Weights of a small mixture-of-experts language model, trained from scratch on English Wikipedia: 3654 steps.
Below are experts of layer 11 (counted from 0) of a mixture-of-experts language model. Rows are named router (the router's row for the expert), gate (a neuron's input weights, with its number), up (a neuron's input weights, with its number) and show model dimensions 144-191. Each number is 500 + 25 x the weight over its row's rms, rounded and kept within 0 to 999. Numbers have three digits each.
After each expert's rows: "mostly gets" lists some tokens that are sent to it at least half of the time. This comes from a sample of Wikipedia text that the model never trained on.

# expert 36
router:539508485547484521483487497471516488540526467466515482535465518489525486517530506502519558521506551531519514492502462478512532504492491496518427
gate1:498480494484475502495498506491488488535537519474525473533510524484487496450522485532449493507475482534499515511435515512532494529502457526514506
up1:468505483433502461493518494476490505512554536484496516536495471489485488503501463529485510489486518569522558514468505478490477514497496482551499
gate2:519543518523468500475500496493503462522538530480523487495480498527502480558513475520490567487491469497460524467495474455529486483487493481484454
up2:535468473533434475518539471466532508554518515465515520524505504463461504538532492513503524491517460522485500527464491490541504449500469529458486
gate3:536499487527532482500514420539459494476487484503492514538517447513498457490506448464484498456529504567493509499496460455479489486534541481470447
up3:498532485519493460520495541507518443488531526498501504503514507487462514521480490455490525519539491465494502488530488520483490499482550532503472
gate4:499478535508507503472493477523505514591489481493476475524465498506498546454539507505532472536476494536483514565472478465484516512499502500495478
up4:462474523529435501471493471439462490524470481489522473493470479480526505501515507454525485542509505514518471536513449493470556524528486526523469
gate5:565496487489493543463503487515471467531463519489507519530450522501505461498521483502544551534493492525469510494518484486450511507540537519514501
up5:497492492509552505475453517516514479482489507528466487522485493510531497498517522550481480512472495518517479470506526530514509526514460505479455
gate6:526491432507509462489476509485511472534503507450522524511494504525535498493525490494486535481479465510532539529514470506497481501518520535521501
up6:481508497505477519534474528481477476516557511532500480500499462516492484557527530528449510529484509497537476509490499507489545495479521488460508
gate7:465529503501525493517505472520473480490494517499510485482519478471509490510544535518470480540501483524513523528523489481482522519505519498525483
up7:497514483513496517439516495509467510474547478480512466526515484525494485504487494461477489526508468518504497486494485523542451528521515430528495
mostly gets: " would", " con", " to", " To", "To", " will"

# expert 33
router:524546457538505479529501485477472478525512486493505456529501483483505491498502513493539496498520503478511496504512511518514461517526492516464516
gate0:526513511524525472506508517532534464536473498479492477505524452517516479547490483499508477472509499517536503497511502489466532500516521467516529
up0:473496498475503473500512504496487465473467496492469557510496515500473508492518488560538476495517546567507483518490554481481546492494459462489488
gate1:515491515522471500453482482485478496515507490491535486491522477501509491469526503512495466482526490496483529524460506534536456521511498534539482
up1:482515515479489522491485512469512493555504537516463516523503461464482480503511437508506471493507505543505530526459503477504467487482463497517511
gate2:458529460530516512503493514479525468516557547528533494464512467508514512508493525526521564520521519502508514495484529514502461469487504443521464
up2:488482510485469503512513509472522488517512490480498517519515529426491454513561509506530493502507459514452494540489513510539504437479490502488518
gate3:504514490488490476498575486511467480485538465548542463547484469518483462516515486499507483516482505560507507490493480440538468473509554485477475
up3:503514527551529487561521533487477472493498502505500485504518466504485500519486493489462484537497521471474507501567506515472508485497520537492460
gate4:510500547512472493489505515550531486565498495515524494482493529494507544482529500500523440535526521537494495502454514484549527535493489522498499
up4:497478511508510495465495449441497494499490522485514478503504489471514527523499515489538528526509483504468494527524486515508459502550499512552504
gate5:532498493500510500441517524529456480531498481471524503541515500461470513498488486522515520513509529568524486457516477491507482508573458484536458
up5:524477500495529511479450526540515493509457485510453462519450474532488459494491474542507487490469490473527511498494496464470475521505530511489464
gate6:501460468518516469498525484499521477567483506500467517522489493512493486487513464496481554484495453522556510497503502508490522485524511523454519
up6:507476481519501495515509501533443461528536462526512501512501497525481481517545530553445485552480512495470471451527486499483511490490464505503478
mostly gets: " F", " All", " more", " E", " Mid", " US"

# expert 30
router:481491448547507531493522499528504501512488519523528505478530545462523472510525509516503496508524540519498505528510494535528492500497488497498444
gate1:469487482501480523489492470505491477531534511525502494529545476509492466499514480523474494488521479518515525509448488529518516550517471517540481
up1:458494518467484497527506466465498494534506505451480562506503509491444436477518484521505484487498507480471536503474489475502471513461500540521495
gate2:472516505504535482470519494500520452481516575493544509478492499490539473517534506534485515505475509533479492495546534483464467521493540469491482
up2:484485477496448503517523534502514476494525527476511565540512565466509487479521534550540537509493500484468513502492535518504473481477504537448506
gate3:475484461506496486488518470560480492483512503527517500520488516496526485529514435513508495530515502495470475520514477491475528498508531488501476
up3:494507490507507458503502519541496482471509510477499496490503529533498516480542499459518544481520493479512480532516497500460497498477502489513446
gate4:499500503498479530487475509529508505563487486511518486513497525511482541442486514500537461522503515536440512501496526492527508448439547532537482
up4:503501475530430473495471465461498485489470507488531470512529498489500505463495502487516515526514502509445467501528456521485519533526504534492490
gate5:538508529431481489429489486510435461509467507494514522520507530487511477537525506485537486469505505514501499511541512496502468498514484513518493
up5:528497468490559514477471475484474496504482489496445478492460496524485504452491479535517507520495476475486522443526522451529481457525533534511470
gate6:524479444521502497484499518539555466540504499489500507498526474460501471539512487473472519488497473502538516503441477512498489510507558533481533
up6:505494487548513485490463487452481474501525499524500475524476512528476502497467511545490495530467521513488501483522520491460514486494493521476484
gate7:509507522522509502491501510524491488520487526493496443456558517506524478495504518486524481505492503527547508534555463479505482473474558489479499
up7:542499452488482505488502516485470513506514494517496428514495475515514489533536555485511520499514471539537491508518482498552449489502508469489484
mostly gets: "|---|---|", "|---|---|---|", "Personal", " Born", " near", " UTC"

# expert 44
router:484516479510540497502479504502542485478491496501491485505491493512522481510513486501494542507508508529500512507502454466502542488473510483518478
gate1:502511498493484532438465513501507475572524511481500514509528481504515494453468475485506498507479524527468535476484530474493508484552460533508487
up1:491497502478495472479490513424502500522499524483508533540513431493497464487532506506490478531511509541515553507504485472518472515516467531530470
gate2:490510513504503477506473488500518461507517505488504528506470517500555523495553510493533546475490482484486553474517499487494508502510500496485469
up2:504535498487453496535509513508512497489561518487526552538471502450494494473516482495541498473483525481493476522493548496511485524485545498476506
gate3:522504431493542512480535492510478488475545499544518475521498475482483447515553453533531511522536455530478488515506446504516518511527557496481470
up3:539492545513482502511476522536493466486523527499512476484501472490470490516471470475495524537539479518505482515532505489494498466469503515501489
gate4:507488536515489507503499455508481505531515492529502445517468477493502532466524524479536457565500496513478473520499498477479528490455524556522472
up4:484540505503482484475498490491509490507496500501533482455495518477505511526501467496535485534531482479517495478507492510536523528512486479485522
gate5:526518482472484522425499521500509482486488525491495517566501478469500501511528498476516491539507496517509489514499498475498513507504532511531533
up5:540483455502515489474518501491476483492511515514492492523467488495521451485465524506438479508496497553528490423482517502483435499490486529483474
gate6:549473448503520498493520501533518476522511465474523504500472518520462509468473502498506538499522477531517519437496466480447513478485508536510528
up6:492483476506528522470502510476520439531514482503472495510527505528494528540505550536473499530499455523498502489545509492506555496477481531485510
gate7:479511514502541510514505444496479488487496520488512536503525492493516502498542502468498480547506521558540521514537455474493534487517528491505482
up7:450527488489469504482516486498502506486506508475485465480500510528516490507525505452500508546480513527501546494519493485526449473489513479484475
mostly gets: " Racing", " rock", " metal", "ator", "ber", "tic"

# expert 13
router:529506475507486491493529505529526473498495507468522494454487483478497467510525504467552490551550536509542471505474496508465473502513489531522465
gate1:499512516507477532528523465466493490534531520495499506486532500500524483501559463510464481521509490542452526455472505505472522513498470544521460
up1:484509468482491525490458528437486498513500536477502507512516471464496462480525492516487480502490506535471539476473516473505469530506510540510498
gate2:487506491519512482474557486537517433491531530454504494474479525531534444532547509538521532507507499500524499502550471479498478479477495469506502
up2:508468482501473466470520467496501517508534487464471533474487500465503488502513513524527498520537514454485490494493490515506458486500485509461535
gate3:546476460511489484510529484488442491464527534512541438521489474515496443527488482513497505504476493549523520482487463485524489529525493464498459
up3:503491504519499475539500583480512495470522491466482506477491478545473488524534538510525537495501475496516491522512565487514466462495534490471484
gate4:469483492516490536504485485536521501539456528503489494521513487502497534490471546497509463568468518494502492537493506499495532472439531487511495
up4:480495498522510516522464477478490507501533506510504447483499499442474540482441502508530475522507500494465501501531486536511548507539460497493507
gate5:548518479470504514461516487533504467515518506496529519474461469519453511471519494433548513531497509563506512489514511482455463501512486529497484
up5:472467449514523518510467518505487499489458502484462491542492514513502450465479495540519489547498523504527488493508512509515419484496530506510505
gate6:506465511501511488471453502531512458556498510504540512514522515464531447512501470516490473520518464530543516478521480483544497495481512518501513
up6:503502484488498536496497479501467467487507502530503493479505542478452521520485494497481471530494540491493465496483477530557501519476528516471474
gate7:477526537504501469462521486535481472491530507501501516464523501499555518502555484488474500516551499529539503495520448478490477529491520514540495
up7:514516498504502446493556459460457504492470503494535493474521524479510486526503477476470515521508481518472511478537450487512480508537495463501478
mostly gets: " des", "j", " van", " Sch", "h", "z"

# expert 9
router:487515502534501491493537540476519479488543455508536488496527511469533495525570496492524484542504557550490516524518483508531517493463494554486471
gate1:488483501542499520476484477480486494521538517454488510519522514510518441438511480497489507495487474531474552483464483522504497509469456511542485
up1:484488518499479480526502498496506509538563521455484528492515502500465462469515477533454475497467515525501524499460500509503483488519481527528495
gate2:483550471495504481491515512479492449529539530502523495500514518512544448506538537547503529493483488516504486464534522493510509467483487457468509
up2:498479474476456511505490500512507491506491528478504569505511506450509496549550478500502498484500484513487478526513514518556463483486479481478503
gate3:491489477524534520478549449511442492480571529501524475515483438491500476513515496532524466506512494531493487503458446475533506529501518532414513
up3:490520495513484484554496520509491471460530479483497512493483490514487485509470514478484522479516508448498543477516482514490512507457520518511464
gate4:481474511496522533453480470527535516527461479529494493527505517497492532487482525490535458558499535547533500548520492499517512478460497523516535
up4:448475471529460487476489494489436490501492491460533518479454524487441472459488498520516517481557495513515526529476507511504520516541498540503485
gate5:500487466472495534452513502505464486503466507466527499525469509507482520517530518487464517519477522545483517489531462474509512497533491503521480
up5:540507502509546533478463500505540489514474494527447500519490505502482474441483492519507481508487519485510502449496482487459505503514496540477485
gate6:502463457522478480477539521535516478494477502453507470527519513499537502502500489499510520475496479537531509515497460504491484524496547545480551
up6:489490452502516500510478525505462456479520522508498483511507506518492504505493538538488514536508494533496475504500481495488541507495538503531514
gate7:496525533490507505465524477497482474499494488446539515464535533457512498530522537470500494532508522516548545470519465480489542506488503487504498
up7:475499520459487518462512484496455517495514541447492462499510502513487503506526478442489532460469489504490508512510435497568516512518525499543515
mostly gets: " against", " near", " reached", " protect", " join", " entering"

# expert 25
router:535551476533503491502510530490538463538492492491534492507543519516558513501523536499518492579514494499476497470532506514540504490498486536498483
gate1:496487468499462534496487493482487478531495511471534496537533489484518474469521515529450519474518478514444512471478487525490480488496444511510495
up1:460517515456476486491514503435554493523536541471537525533514463482484470517526481492491503481489505537502542488403529477489464483467491500500487
gate2:460527517501537477525543498535448454475515555477494486488486531512488452462536515509467547528517484513487474478523476483505507519479518467546474
up2:537493507505431513534518508504538497479503523481530513538486563459492493493516505508499525456460510495484496487488546464536454480491516510457512
gate3:540479456502496513509520467541478475475525494528546503567517517535524486512463435506540484507493490556460483476475474474538462502479532503494498
up3:485493494508499472547469537511503486486510499513520445517507507481525477501495488505519520516491498498482507518479509492472479438481521506461489
gate4:526492527508489493461470487534525502522471479520558495524530489481508526472503496535520489552502506502513498506496535452482480471442495524485492
up4:458513486512486474533481470489484507494455516494507479487513529516496482514479530492491460534541498540525452506532445500498503518534521511513533
gate5:529507479510495541485490504538459470523472446496563546533479549471491524500529534518533471516492482506461520504525463444504517469508486520520488
up5:487512497488543509466468515494512515498486463535471487493499477527475464487465487509472454536465530480519512476502487508517430482504496501493488
gate6:505509474527510474508471524519566473530462502467520517515561523493498494485517441483431512503514458498531498482488471487488503474522527543475518
up6:517459499505525544508479515525453476493535465536494503514472485520482513517461485563470511532481533546490506495529459503529492506465529512505496
gate7:472508535477494502505530492524470469524503510500532518457521476497469461512509513503502478561525503528548526481497464460487522567498533517494499
up7:511516445481488507499481513522479515494456490449497487536491508542516460521490520443484497498512496501501500433498465470533427483519494488480510
mostly gets: " km", " ft", " north", " mi", " south", " east"

# expert 40
router:493505440510528525486512491510497457510534517483528487453486541488483478480519494512490479511513484515515530506538439486519512545457501517478493
gate0:498508543507517504479510527495524470534451479513491492485496481495509457539490494514514506498505504508525498502501481507513533428491485517510498
up0:519459484464509503495514520450515478532475477472500578497518481490484487478490498546537490491501507542473478498487519510448537491473519483529512
gate1:466486495533495498503486487518493494553530500487511520520523537487457490476508496512483487484531452511477524474487509521503493526488465514496494
up1:478498463477515518468498501478508502484522499486497527540496482493497497509558462509497504505478507521474533496428482504477495543500513529524486
gate2:490519496517540514518538525486506447503551535505527519445517487507518517512522543558529567481516442509505499526487506460511522499489555479475501
up2:476511499508462501522508496504503502528559539534504516526465529449490477517529521503559526441488487508460493528501496496506458468486508507456505
gate3:466532503535488463460540500515463505491510534517529505526483490516498478512519500498521488474478505559488483544504446491538486537499552512451509
up3:484541537524472478536484537525485473479548542503544475487518509508481491501477489482520502531497532526478492550556462456455454495486510501477490
gate4:460505483493511504487489474494510492520511497511500502537480563492476520439513530533545465535500507509520532539492496453489515475438543504501497
up4:518498506483457486472488502470472496494465506468524500530493500495538451543510492493511484516514526539506489463508484503508523530513481491521490
gate5:504509468453486546465511539535479477505514504517507507525494503486488519527530507533572475544507527529491476528533517494481476514483513522497478
up5:518478496509553498483484507475511490488469502513454489485480451509513481488463480535474474529470497516496494441495530462500529485525511489471477
gate6:532495461498525438480462520493537464536489485457536512527474499518517517476473457504465537503511495518541519495484478492501516488471542515487503
up6:470511517509489524501508528470513465462510540523487503489499466542508488502488528523490492543488482518500491493506516524500530514501515520524461
mostly gets: " It", " There", "It", "There", "Species", " species"